Experts of a small language model.
Experts: 16 experts in each of 4 layers, 192 SwiGLU neurons an expert, 2 picks a token, a softmax router.
Below are experts of layer 5 (counted from 0) of a mixture-of-experts language model. Rows are named router (the router's row for the expert), gate (a neuron's input weights, with its number), up (a neuron's input weights, with its number), down (a neuron's output weights, with its number) and show model dimensions 0-79. Each number is 128 + 24 x the weight over its row's rms, rounded and kept within 0 to 255. Numbers have three digits each.
Before each expert's rows: "raises" lists some tokens whose logits its average output raises strongly, later layers aside. This comes from a sample of Wikipedia text that the model never trained on.

# expert 2
raises: " of", " and", " in", "\n"
router:082144124144109142105165096085108101158116142116103135126126134152137100158153121129098152129134134129108147118109080125138122133112069102132118185110187112100130172095155140140136133085146110084169137138159125116109130142142113159059145141
gate8:143110132140167120171107152089138089134125099148122118160146097165144131165114129111112129162113151146112142134097111140145146130127114141106131153116142202145143168150120126113172092114127113089115164137139131112148149129113138117190124167
up8:121146146152149085139129174166129128095122078160126157162153132165106178137140126131136151095135147107073130164077136160114148139170158154096140102109123135103134110078146128160128074130113165099097089109104184096148143174132088150102140100
down8:122117164109143123126144116102126098131155143121112089115127138128133099073144125120099124111148106104129082070161110131136129145162154133158108120113138089109079117134125084098124124133109108147127140135144123107108123113099117138120115140
gate9:138140138090124130104135112111100147115123135121162108113117102080104071096182128170134162120099111142145158160122144117163163166159122124104140142081104120104101175123147147140113127165119108137134103139168114163130093156117164133123127163
up9:139114147142090093149116110112151119172107174117154087084120089096135088165130108095091172160127086159139127126124147115082136143116141134122050170158128125152088116142076139161136108171127110138088131131108152150130147148138145131177101139
down9:144098102082163153097112090167197115129098167095166155138165130100169161133134164107088109134125092100078151108104096146137139143109105113116080120103130105153141139153145121131128112105111112136084131118112163109132054087107115115120121126
gate10:056134132157137149153140107087147130119128146107179125144114117097123156073130114089115115128150109120150109118143134154133112109162106116132134133147133113092130063132132125088122122136105115110123167119169123116114122137128136166128076132
up10:154081110110143136127115131139164137089108097097149134126146133165153084111104170108131119111147137151100123133152088158112116115137126111134121165121129169151131071119168087135144117145155128086157135130088116141151120126096125165134107138
down10:098124129142100118123131108129125133121101097121155106131162151123137106136104133115132087164154122160150148158132161101151132140138156115118110155155160116120120141149168151119132174123141167179146169103131163134104134182156099111124144149
gate11:132129104132155115149128129120117118128128150096134156127139125141150131106108156102123104153157095167114175118152109120127124161124149130161131120149110118117144172132110121106162129134160101111128144142149139100129109101151119122118141149
up11:130126107188101091125117125101117113103116128112155123189148135116107135113141107139115157182171139136117154102110112132118144113118145102142101108156102148099136110111084097117142148137149116141131159143145105196121147155140156108129064126
down11:157145113111157123097118129146135128128071102147136112110136166139109168160164159104182120141162114110105103113129127159137116136152143124114112120090100156121130140113145115108168152158076155127144068110103164097112145079114126078129130156
gate12:081086119088165146107125142147130130160134095139147103159112101114161124168124137117174101118167144145094172114162142144124110116148096109162141140099086127089143150137124116114138109085118174153150131120099111127123121117084114129108183078
up12:150122144098089139116106154166159113082136098070109138116133129112142110143148093127142126141170093135116064087097165140154096080079151103107152131112141153131149155096155139155106117140160135104136111123130109116127119115092098077135120094
down12:147164101131135123152132166116141134108126141149082111129129116085138159134115131115101137065107116129084105118151115151117120127138110147107104145087125127138110150158122140146108109146153107137171172147126105119132093113094099108103128143
gate13:118148133148107148133114144131113169086155140140137113120138096130105116100148136096132123119129135135103118120116095116132118121172121122121157111154148071096123130187124141155113148127134124132101142134077118154128146136115109098115177131
up13:144147119161120122111138162142121110113126190127125073112152162138111125093146112134129108163155150150122122085117154115144090122090083122130126126109135116146137137128150104126102129118152097150094149128097190120102127107143079128130137113
down13:145128149101133127175115144115131155129110134155116167149123078092142133101105097168138142129137130137170132108172186132114125145097143133136096135107109118126115103160129163078147134101094158154123155088119115146143127105177134170154103162
gate14:113162110117096115087130171141119140119153126149136109161145137080116118107094176162136100091103143106114100171127131132071109149131105125121133079118133113115094147107141076123121136130124098122153134163167127116145130155142122130132115158
up14:157160108136168116108145152138119149158132135157138110101162147093118127135105139145117152147144135136151193124146085158148174158137159131126085108116136121110098080096075149160118163122124147158111156143096145107167110143139110106147178097
down14:115124115123152089139148141059142105141113111088098133140140120115150104098125139090142126127150126112083144132129148088116115114117119132123141118153125151189130116123163101110132072095148125150099107099116148133150156129144134107105098125
gate15:129132110140145146149119121115097110182140132138146123162111109127146109157081137106155139139104120157117120123133151121137089094132129129095127151143174090150116146110110108137151150109116117121135139088112119124118143102117171145140145115
up15:101114180131115131123121139097137163098164123099112123182169136104117114114127126116120137115180146106122115104108096105141133141170164124095116096150163128117149104159138142154129148115147159109130122129146127171158123112134159139147110163
down15:088101161102111111103123080148140143137147156140116141122135104147104134121154136166102143172119117163153123076113070140142132131122112135091164077169124087114143093158149132102150161119146107165145099165127108126138087135136143103101148089
gate16:129140153118143146134131138119162118121120105156097148167175178094114100076120153192116168097109154158154103130072131158118105136139148143117127110135141140138142154133109110151158132170118128127117167126134136113131127101146173158136173124
up16:122118149114171064137107115155105099097137142112102129104159100169113159159126104131121147153126142129185146104113163130074124082133146155074113143165127098144139133164185163132146119160110144164137167121093136132128128101091154154139112136
down16:109118166194137125108091132128125137124126128156090143125134097147111123172120093112103174121075136101129119108112132123125108159120106112154131107131138123189122086129099125111129084159132115156127112134128106106125159118142114100154109143
gate17:108109129093105109147110142145144130096149131127104140169131146094119169115139104145123148125163099172110098101113120153137090109130176100123150105142112137159160166103103189144129147154116157119124145148085126112135098151098125166139072154
up17:130086141153123187119122146124140107130119121120152123136096167137140127135152073099168144149134179149145179096107147149158151140120131116157130144119126147176118140164125157151152109088133133130143114100134094115156097126117103121119168099
down17:137127174149169152100131102120099138172125112139143150108115147105137117176099126098138113129141086077128153093133142150149127089153143125068068123140113132136113178138162140116154142131146153123099159131113147140105160116137079112114104156

# expert 13
raises: ",", " and", ";", ".", " of", ".\n\n"
router:119138150134127136127170134130102157163095135168101107088146132129112124130163152136142145125108107116079144132084119149164135123150112075144138165087165114098128140099151157114153114118101120086172084149093156137087084117138141147051161128
gate8:118161126094152164102133106118120122124123119104116118139151091110145131141110147099105119106101156156137121127127105142130124169090125175127130149146083086150129125123143124135193121169142086157161136155111164152116155113172151096099171160
up8:129157123107122144143073121093149172123111129084121082169116169140100126160134188086112173122115114131113112145116142178130131095140124107114129143137134124131101104103122149154132085095108100114170059120144146094175165134105105115117162164
down8:180130172133138109112133114111078144094130122162145162114117146117130115167148123096128130092140121118117121104126169134125087125091152127127160092107134168106136129100109098113110134134102139133165092129155164106154170081067145112128132173
gate9:148131130150158149134136138111143169125138141149154157152111111120178140057105131085170108109132120141089098158110174115118114099120103145135124189058126094141154127149082160152150134090124153128141128091120127131106149144134084175128132123
up9:162139082129170126117149097117129138157132147152112114153145133137149136172122148121144083127162102075134129128083135159097133083143122135122127182128113127171193125130111142110124138161066131141104099156079139101190110116092134122156117102
down9:164122130098100128098116122127114061137127115125103129105117123111126165160126105124122114169126103113119111096101127172118131159109149149153155101149096133143123105128142130124073100095103109092120113138088157103120155117137164102100109075
gate10:101128120145097146129106185128125111092119139176110114138157106164120133085131100135162145079131127130127134108125124148130137174091114135086156127137105116136154125127128129135129128135084142135107106150118175142155134106111120089139138120
up10:154157124115134126095116147157159128169177107091101148119109161125135113123112172106133155171153098117128127085161144097118147088200065146104119114120137116120112124092116120161135129118131162111118140123106103149126089124165068166162136156
down10:057121138100141127152126143137148134100126126148141146141159098159138126077141100143150148115150144125087115188117100156126110128115092119157148128061163146135133131127128136152162132099104144150091137162119132096169116138152102112059143122
gate11:177127130165156125162103147101132150117128143132142118085105142126131158133139138110142158142120143117130140094195135140083106097170114098147152115067065082120125117146137137127125124116127136105144103147105111132131114121089103113141147194
up11:123103160098082095087085127152109132132078108067133112157107136144116138111100085116135108103140106128133120134100141122129094141116168090126121166144107119194159109178094095102115101146107168108140139150090137149181103151173151131167122080
down11:110122103148143106144164105197117107106123092144104140102158143109121123106117138128143178121117131129115117118112157136104115174138127097172141099157154111136119147119084080111088156119120169151116113117108123143140129092129138139126111127
gate12:123130106112132109129129175110168157081162099138171127094090155117143140128169166139150088151086105114118107143143126116148120100131124150091144136129148196094133115141124128095118100114128152131123171137097112143088099095091156164162108122
up12:097110113101139101115141167139140133149126108101108141126137120126128120149121123149095154134101067134131142132116126129135078115190134127151126103083070114133124071128128140126137164112141149137117137085120127177179146151113112105136133116
down12:089135136132108156126106095113118139143159153128184138095150089121164118116134161142131112149101105155097114103132102151144096086120088162146155133127146177119105113135173062115118160071138150107107116105105136115100119141121158109089129118
gate13:103124147129080159146136101104147102118165158109136147158092132112154118142123136113110148145175113095139105121167118096100141089129117115123121113173101091134141137133144144145122131109166135146096148155137134105150149155070122107170150140
up13:146145166104156088155095145097123148110107083149146100119154136157080113078165098069140136115101130143135154157104117101114127119128108149097140115092128171123126151133099120103118124126125106146108108111074130123118104150168118104095103145
down13:119123094161087102097158150101136123150136123103136140099116137135140107125144137118124134088107148146169124120162158128129152132090149094128163146095126126129163165150137168112097164062129124117109147124143081133119194075080116135108123114
gate14:154156093124179124133136080117138114127128108133146157081167113181134135137134119083158123125110108092149128128132099149113142113141110126115138105093147169107134129132129144143163132130164141145130189153121159188144141185112124127134103141
up14:116107184144081116100101118135099120085148134130101105100111139083147162112141110154134115145116210094134127121118153126103127145127182123173113127111160094102120095127128086117107145132132175144170125122102123121131114113116118128111133128
down14:137144119129106148111132132154206117086119126158104083121145140088110130106143119167096121135141138075147077130100117097143092153189133090138132121124149115167180140150153110119090131124115144077120137149099114121093149128103138124118137142
gate15:156149118155112167117101132105130136153110130160169138149125151130162120139135135128110132149172140125140109124139139151082161104146102151133095110137123160105156117140121151129152165118082118106128130127114134106134112162143146127116127116
up15:137071141177122104104137137162115079128145144124130083138121119104171113146140126095122170109114091153129135123157124147122102139184155114148107125094171124094170126188155104106132119092138142128087129115133128074089086139109144092123110095
down15:143149099105160106148093137113136128137158107162141112095127112111078145109139137113136109148112136154128125132140124115087162119143129150133133121126125123116107129148094161144135097123155108117153160111119135101100141117103190140106142100
gate16:148108146115103146136108131113158135124161149139148135118118124103093155116104129153127161152103110149135112149181173120139068138138160127122146147119136123123127140138136127139127128147104066156130072136114203124093147138176120128155134161
up16:162132108127146139163120163112119135135169119130107134125111111135129216132139107088116136177152100162110105148094083141192121118151123110147124158121109141145126100128137081135149093121119122141101149133112106115094101097154131109137138126
down16:125103098137104095132125153181142162102139137157079101168151126140146092122125127139134171091128114119149094120116115113146127102131161147141167150111128129146116112130120130129145127077142085108126091126118152164100125125134136166122087080
gate17:150144132123065113127125137126120153139162095136101144127130133123106127090166121133158115116149173124126118110100127156118115135101140090127083142147120157139097092094152115171122121089129175141121155087089111142121133155123125140159166095
up17:109146144132148118124138121104116153178121124122113087113158119151127121122133094157142107137093103134134153120089142082109132158129114140081121099162158151131111150154136137080152121222090132106132125102131147144147141113190160138102091114
down17:136078134087116151123160150108114151126129167093127123096116114072143126114081112099150119107152148146141107102143159114148122110104119117121122125089114143119111144085124168150156121132114137085119098118099114138152155108104134110153128119

# expert 0
raises: "ian", "ia", "ka", "kin"
router:105142163151107111092123096129143129133136105130130152153110151134125161153116106130113138115151171124112130124100114078113125144067122109147121128160151132130112153139120176132113109124129176107138123138109172125159151148112157140105160131
gate8:105134114132119092132139139140133151123138103106148122142122097111141137132138141090139116137191128159136122118096114126171156165095126168133117121144141115110149146156174116117103114138128127142100133116143121122140162139131105150131124096
up8:111125103123128139134129115146086102160140119114137156134146123155096111120109118132123128150170126125123118105106151118126126138142125095081118126079121122115095123122146124131149094122110142131127119141120103167097126167108100139118139154
down8:153110134099132133126148134136110126152151125153149119110163119134105136155104127178177103081122095120135109139110105082155134088148145152084167127144147134176189151125137130158105112149075101125096113170120137142120126128147154106077159122
gate9:124125122182138114142083094151139109122153137120134083122119116176120153137117139082113167125087123100079129157107127135132157149143126167172133117123083130073110120139112118129143142094125179086087137142102166104158130130086150134174144087
up9:149160075116135118154087118107140158110102079130187135101123131136136127113143118110116104111127110109139097093110115142120116146100164106096151127128103129106155154115104130151093131097137112087117127144160124156153151133149159140079134145
down9:138117113160136153076133108099116137096126111103154117123106126155127118127135111161157118146124122132098128101148117125126128125143103130131111155124129130137113102149147125166113099155147109142110140134131101159114106160117176093111174129
gate10:138174099119155149130130100122099141158142156147140132139144129128130126142149154140187114164144113114080098113088125139112120115140100121160134113149164188089136152127128099108150112107124150144122185120132123065127090108156140098101140139
up10:135126118101107087118113078125134091119144109160128162099100136129147088146106134164087128146117130116096157129118141127113121161115150120154125141116111121144150177145127107109132108100137148126082089127138135074154118149100091142117124115
down10:136169154087135130131152171142121178129137136131120122119175112112140110096133107113124120107151167103105114134150133115149095090126139114094094148142160147140135137160120152111136166150108127119131156152150114124092163158120146125102090144
gate11:147105149145102120124082149133118132131152162134142109156132114110157151103092117101165139128136114117091128137099119151129075094154142091144125121159109111119096133154117134150129199166076105121176107147164153086125120130191142080150122149
up11:139130144160137134120102118094108096109121110147126133163099135112117125123134137116123144156098138111197140093118162122133123097129097135122137168153090148122145122094098148132185099134104190152161137176122175107123120154146151136137131138
down11:105106152089112124147114129157123096134087120151173121150107133193107128122167145132114139135148135175159100090103123085138156179077157136146114190162129113108084147090102134126136132158140162132109105139151110096131099134096106137130100207
gate12:117137127153140123109122163144136164097121172155149106109156114158125114099169099100139120178119110124135154139159128135112175170147182170138100122133135145113155111155120123151138145123122147137113141108140139125193123105117124106152108103
up12:098147170135100086145138148114172155169095155184075113128132136141152116126095135155111110105163131159131101104135128118154114103153174113129094137116124156117111130123104117126129086102158144096151158102137168127140085143130135130137147132
down12:140144135089127096120128162135122143074145181115130123098111119115133131116135162148132131134114111152108122132188118116160143138127144108145118112119150134123119133141108118105094123135161203085138148133112118123144095107125156115124101140
gate13:157141151139144109087113113093118115124149141104171080135124107169134150147156140124102131140145187110101109173140104156120150078138149166108105167149116166095152131101134105135187138165143146154152120137102137137127127085128115110142114162
up13:145170092138111117170115102123148119137115101068132134135105080127096120122097082137102105124140099151127120141144159142121128106131117142105099164095134148138142152148112162109138110110154128135163164109133128121107171119139132112151160094
down13:152103142081111139091109107155114122125118130166094132133104134121148073155117110111142066151097127157120131141133125093142112154133134145126114135142124106168087120141142147116116088116142139100154167144146142098122117149137132150109140117
gate14:082110095108183126162149137106148103129124141120098142147129137131143149128121101155130195160169095185115165078129122142142156107133149104182162167143163130099095094129136076147124119130136115132137119098120098158175103125153118089135160155
up14:104145169053147142141163092159123141128157162104133112150113171129129125139143112120131111123147150108160159134139116093133101142083144143142153121144117139086110157145143140145108139134140072149119103137116139127139116117139123114129104156
down14:144081134119147090133129126144161147143130102113126153159117130093162134130165139128131106144137133159128132106108084122136165086130139122109171116137121142166120190121127136134120097077094116137091108114136094160165094095136146117090140162
gate15:109144139182094134132136143094110154097152139155106136143131145099128124122174088130109127115131127116102136169153132160156155122117144150136161175148114161147128167127108130133157168146112121128168132126152150137150107165108122160109161195
up15:143160142100122172143120123139099105206113161148154099141113162150189105085131142143146168157118133127172125150135144105107093152125114160105137117119127122096103172124126108094121166140194149096099100100139119127155155143139127134095132097
down15:100087116095158183077121119150143097167090128145161112109143115118084146119156126101130148129141093137096131145111158171103164152134124129155078158131101162176159131172107109141139116141117126103140091110103131096136127116149137133125114106
gate16:143130158103143141168111151126108147137145141137166158144137115133181178122125109072105124184170145159112149122142174156126128156118106130153130107157147147143107102108185161109125096126109150126126153149155110143112127147157125139151142182
up16:097104138127117121103097117125125072158111123077140121120104100144135156155118147085180138111124114146139146172142111118092124167195124114100128124127133118132120104117112168121098151079126138133144115116133130152162100138092104170122099161
down16:127148119153153140136086108154125105136139146170104144106115163116098132103076131148123103098157144137106114112146157174101089180104147077138140123088146128074107089102148079117124119139134091142106154140117101134107141102127152148079126152
gate17:147141104118145120128158149116172119147137069097133115129118110127164137116145129135108108170168142142180120111124173104178121125119075125113146132132114105125152129173176142171183134104159110093134120175127103157137104118136116115138147150
up17:115095165122136144133096088181169128120124111201094140114136142121115123139130138157120144143127169146128133152105139121154142114121138153129141115059099126132145108157135115116104153119135125148132136147117117134152147146150185130128094140
down17:121156137140148142130121148178113162114116146231117143160159147086134129111122125148114133115107105130111140122121139133109087100123140068116159144141092105100146147123116095152139148128119088145085111187121168153140154121161116128108147119

# expert 15
raises: "an", "ano", "at", "are", "ag", "att"
router:117138103147153115150125139103095121151107168141128162118115097115138140133109153117105139121157119135144109110147131125109157129121118119122130134121133135157108106119162139161094153040105090131126163129124105143126130142146126107117132105
gate8:152081144145150128152144111140144124129078109120134110139154117124097077122153135096112127098106117084102108141136102072162127162092142122136132106179115109110179112191131110115131175160109120134180124120118112147144147155141131121107147145
up8:128133113124176144159130103128129139126116133147176124062161118105111107127115073170142172105134117157102145099122097117125140082128173116127105081099154128135110167123161113143149111139123150090116136167109146120176148130123150124130098105
down8:124151165130090164156096082135140122116123159148132143133144129131112112125143117129124142124099126123097120121132130153082103155115142120114165093124130154138135073161131121102137157106115110153123108115157109119118136118119145099166083145
gate9:095135092130168167117154090155109122091077110148147147115164117060059140105150117125137121142107082153124121121131160168146104117145139127078129091085150115115170119152109158142135102146164119164142130105146110144163149082095102144057141148
up9:124107126148119075126188094112102124135119133134118084089133143137134104121116088124185111166116169164115135142145150139135148133158089103102111168148099176143131108183148115124081116101131133155138142121129163124140086113149126122102100141
down9:149141119158115154104137153092162097134109123130140135121149113178121103145103117060158091140164115134139144135126119088106144163145138136160187146134126166111116086123122085140116153138144134126152105145131128099076164126097115149108140152
gate10:129103115141143095144121129131127153121155142153114151154109178129117124124116152137109108127138132114142163145109151112057119125106101156095184112159143101118152131099118144132129137114164156100119106124132114146125113088111137139160170144
up10:083151117114116133172102139129123103159119117094153127170119103117124124071098138145140143087116128116116113098148175129108091164096164127112103113110093120114138105073130114108108137122150147158096117131188154122105118111114115126119163113
down10:179132171092110170122155091153145103168159139098083149124126096137131162154153111146119122135129124143120079099140116101138168127130142095166114130111120116108117145082121122137115131125124147164133138131067151130152151149090095111114155135
gate11:141105102095108164189130136132125162110117105128143141150118120135140135108154130107105130091156147175124149128084134136169107124119152162098084130118155198116114157139148148142115118140131108100137139129132153089153155133123132182104081106
up11:114128165151133135112109151109121107075103123095177110144150139138118198069133138088130127111141101149093103167096136164123121169109154127109137089146144134103140076143145140119093111150160164169102150132101140145142129095138133102129176136
down11:099096114107122147109164117138135132123083112110112140124147126080127066133106143104092128136172137145181065124127136132148123144160105166115118126136116152133136162230128084128129120153124149172124156143143140099118137108147145150097113126
gate12:103124106161117145136114113129162113091111134192147110147095149133156075079108136141156064102117109118157109133112080142166122166114124117120173113114105126107136124125078174154122124140132110134096112129160137120116138128118162155113139094
up12:128114118172139128122064119101154133114123075150127129116152149105154121141152101147087126111166153119126130128073130129105142162138116122124128110088142116122113153060065112191180135132107111156171125095108105111154099155127138142156142162
down12:158098146099147155102132106105096120107131132153171128113112132146136116157121085135151149121129165212120175119110141122180135134177132143125164131127150104149156133098139135167103128111116165141141113118129117090092121132168110110119142120
gate13:142113107125128149154178109136142138202100165096157124125110119119118090102135117125137146132142133161160162154143151163076166106154137138138154139117126104108095145130145138115147143124139136087149093142104135161123143087146101142141160119
up13:142117088140124118106084179123107156153135179131112143129134135132094098109108124119117163112110105197130109115129132098132146142141103122153124116134160125126142138142098135155155066141115152101117083109165102136126133120133140073133119133
down13:181139163110105125106135131121119174158101147123126126114113129145078090131118165121123107143158097163163136153119139145138107095148114138178144104100117112135089123157120121161173151151130151133175132149133112078126156115159101113126108138
gate14:130150112145139144125148162141127161144127150118099169127138123138159157079095130154112117144120118117138121087085103162103139164085117100126148151112121138128084131143159152164166110130159139121151128091132169141121130083124180122115107150
up14:135133138109146135175120115104143099164138162079133127101122119131142142112126132122123130094144099117101118142096179117126123146138124148154138156085153065106092113167117120128116161057161101135089128152178140096162126095137085135156116108
down14:120129175145104144127143139138113133081086098151192154149079143156107140114157145121081102118145107123092137136147142120178120163170168133157138107106122116116144107125113141113123111181077115105107063142099119126136087159113121130074180120
gate15:124076138106137136117121121141146133125140109157110108113115139131121164143144120151130108158151147119128148127140123122139138143107139140147150111127145161141098115090163091169129151096124118091132097132094129177140125128177187104128083101
up15:140127161141157133144142153099114131096144136158113141105110150140157135112135107127130103165137150138134114148128164136098120134134155089099129095122134104135112163140095156142124133165114123132173178154121122148122148140125109164122106151
down15:079141143124101132158114115137140136163172159119096099154103145137163130139118139183127117109117139084142157095095127131152105115122116125079154101098165128121139126108101075126121094132108119116118168127186084156164141136093092131156139121
gate16:158128133123129113097138114154089190128138162116139143120117098164131167111130124123081139076174191112138110116110094136138105121135143130115111106179162055099099123127112139125093182081143136088134127089142112103119149119116121157111117164
up16:176131115135103134114158148116122138102138107115093127132086079138107156123097142149127159142139069113144098158129137161116156100129135178141179082140142138081129137135159136104132112166103155153101100129117127101124130104140089147097138125
down16:112101093164115123137123129105119140115070119121169158111112110137160150116138157172136140105092127123138137157137083166108140156116134101122117121153110147117140182161158123076093124091121145154120083130109121144100125126118097112167120135
gate17:136119129163151128102144138157110140120109125147153110128186135138126116155086150107078148147117094120109145140136139157123120160119105118115113136132107084126140120094108113113092109146110098117092116104179126130120118125137135105146102136
up17:135100159160147106104122095111158115088154075158184103139146126172155102123080126176164114151136138161174110111104132147083142149156124170147126175131144123143155121128099122163087149199079110147122150137094148115133069117141125140113145132
down17:132151145122112149114139102147106114111163096130160123135150109105120097133147109126169151084089083126162113122116156052120146128117124140140133091121155159111119121186124131106101139155090126109138084157119144119136115098096145154132088128

# expert 1
raises: " was", " and", " is", "-", "/"
router:099094083152117125105119090134154143110100157175140120091130153165115138161127114137113101124190141128157107147122144137143141152099115171107141104128138149177108104107128143106103153098108136136137126136116148141152125131147115155085133122
gate51:107099122097118133094117115128140112101175131149141114133134136131111144089107119109140118146137127121123158091164123093128177146099122144113141172158150107119125136163168130140098095151106112125105096083112110105132098085084123119147119139
up51:135150122139114118136122150129142131107075111145145082107129135144145126119135171152150126144191123124126099126117138119168136133159099086115120134149151145124104117147136117186110141138119117147123139131139134118117159110080101117119140163
down51:163111139141129158111127132107109121138144126112187146149151118110109124134098122081142138105081172079097140094148069134112117086142124136123146146141132133167174126145117130125136109074191097153102165168155132087111111127156131081166095099
gate52:121114092127134156122113142135142129103126174100126162134143166128157177084085115132138140144140167135102124153141157109099121134142134172132147144168129090151134114096126113099105165120106151149133102114101131129122174112127090148165185150
up52:085106139106107101144134091096095160102141132136143117129161134134128127114169140130144110139113107135154139149111151130104122127110127124090111132137130113131115141106111132169129109172148097119138148124165112114146161108089090163099155166
down52:080104133107134170128163133123102185134153092133105112162142125135113158169137132131142156064133139097110140138134155134122122150115143124158120114134132094086154102095116175155157143090120093137115145159107066133078124087115112158136129144
gate53:183099142072091104140111143133150131135131098134088140140124090128116115122118133158124148157131095155148107148153145084099161102111131114082141126136124151106110179098108088107117117128130067142109120114172127096164112096110163160118135128
up53:117123119121135166143098141134136126129134102147141142114084198102158101119131172104094116141121145143106142119101105140105106096141115136102119110118120148117138116089184115134083128147098162073088087119163126129115128138115145145167140137
down53:111114158162141115070122121164149159138142160195113137138121157127139102137161122085121159102136109122120145149103147142126165110184135165123135119104138115136107158089099124107127134149127108123094111142129122118091120140119128156095141103
gate54:138113130117120155075115160174155136167167144134149139091142131148113119148118129113173150147118139172178144119119181110147102121110126144121137161111134160106131094137153125097103132151142121120102103166103136139159088117129121171115160119
up54:088096129167131089120113124057104121084117178071091079099178139152117144161125129146136121180110148122105151125108141121161176155122113133126105182141128125131129135145075086131111140119105090164087123140089094135108129142153169106125142086
down54:135112133133099107072101154135090123103136146118145126102143118137153096116105170098092131062116118091144172119138104131117139109148094104119111129168168146119134108162104129124140103091123141142123131127125111145153153139118132082161109113
gate55:135121081154107110101151120125072134122121108154119121132173116117134110109081118121141160112139101095075128101115084110126143136170139149174161111128121096097142135116122146151117181148127126088120141110124073151109185164097151103086164163
up55:094179131147110121149151120103097125154149112122137177142127123116137089153181129091097164098144129106141084151137149121145140120130084145127134153124150084089118070112174136130158115174161194135157126126150140134101133139073084100133084188
down55:109191142103108096140130162102111191129127122109093079136167100104143143104128130129152100134129116131102148128103188115117093158102117079139096109127150138135140132137142141155135117153115127132121120118095127134138073127131110153131184147
gate56:130197135117119071168110123112095132120140151126107141173088103179135095084106139157117129112122116146104100124117123114145080124123193085134117145105174138143137142106105119122147152118120127125107193071129129140152084116112122097153097125
up56:135120140137102145159121144155121133097152139102078128122125073120108121155170116129108142156114124138091131112128131145129154139097124120150135134105165117176128105114130122134094091097140160091097119098141107124106121140121145161101086101
down56:131164153135120108102126147171115153126115100107114102083094151119108109132148144137156125131123150106118119166119147095156118172125095133123126127120125140145119117141153133116096097142138162141155141186114101114122124126099117147146156087
gate57:124121151134096100127114122125111131102118105142149129115122131122110126103116080158148135122171125100098102095103112151136164058095133105088133098145152129122171125115126121159125142137101127119184144136150125123117096168112179135130119102
up57:084072153108119126134144189127141125116115161106125138158125109133107139126126121119179165172147139131128122136152130138115134119112162116137151149141138129105175137125131086117139123138117181141150100147103129157129122182117150144135144139
down57:091158145121133095088139079121142105128108162129167127103121099135129159130124143133146137132106119082124145152156097103098107127131062095155148090119122153107172137142121157110107185141104140149150117119088144137080121123116125142132130104
gate58:121124136161139128114120112087130129147178148094101160140174160106116099187124118143118115075131132108089102137125147159134169143159122127117116152137165135132157144091119119134130134090111101148153111104103142164152142134131085124147111139
up58:106128141144110133109094117125122129156090073102093124151166114101153137157137093104106152145114103130131183128131112130106162140116114124106122132164113124111122128104108108168149118130137127140128099098152125100087140094152190131113135095
down58:121140119139124109127102102132146122140086093088149130167130085088100099097144129138132107149100109133152138089118159117156132132125114134154104117125142119153101032113125108078121157119157147086102145130083130149088108078117155118122131119
gate59:118111134152066136100149120150134105088099137103109162118118137108155148102141131134106150142125105101161136147156123112122167112128133115142149141154141109107119083130095150117168097166112118079082099106150106131166133116152097100115110123
up59:118163129137071096116148137108140176148129142096156117101123128115126138102137070158159146096164142071148095139170169137106098126112126115150152103122139126157088145129131169139145094117131111119119150114143146088115109082106147121103137094
down59:098140070113152124130117130164109130140117102136198146152127124136160152116126156101142128165127125142158124115113111157123151129105147116147135125142115114163091144147145119130141100210106150090104130122149129120177144109119111152101100126
gate60:119100102129105143169118116165138122155157159150139113111147093117125119111135137092119150155188136137169131146098130101118108113144208128113104073129083113098113075151115119132118143115148113131141141124133129134149107119128140077141151123
up60:084106117120115147188114140163108095131132126127194172126114124092140174084125107128110132100154124114118137113148125154136154120130117126119086118132131171125112122134145121154159138134121129114124144099101118102101143126145083107106121127
down60:105113098136127164140117121126113111093148107063164153134143143139139087176187136140165137153095106142110155153137084122160133130127135150162160156113107124119133087137102100150164133099113106149129095108102139126144155122118162102117173142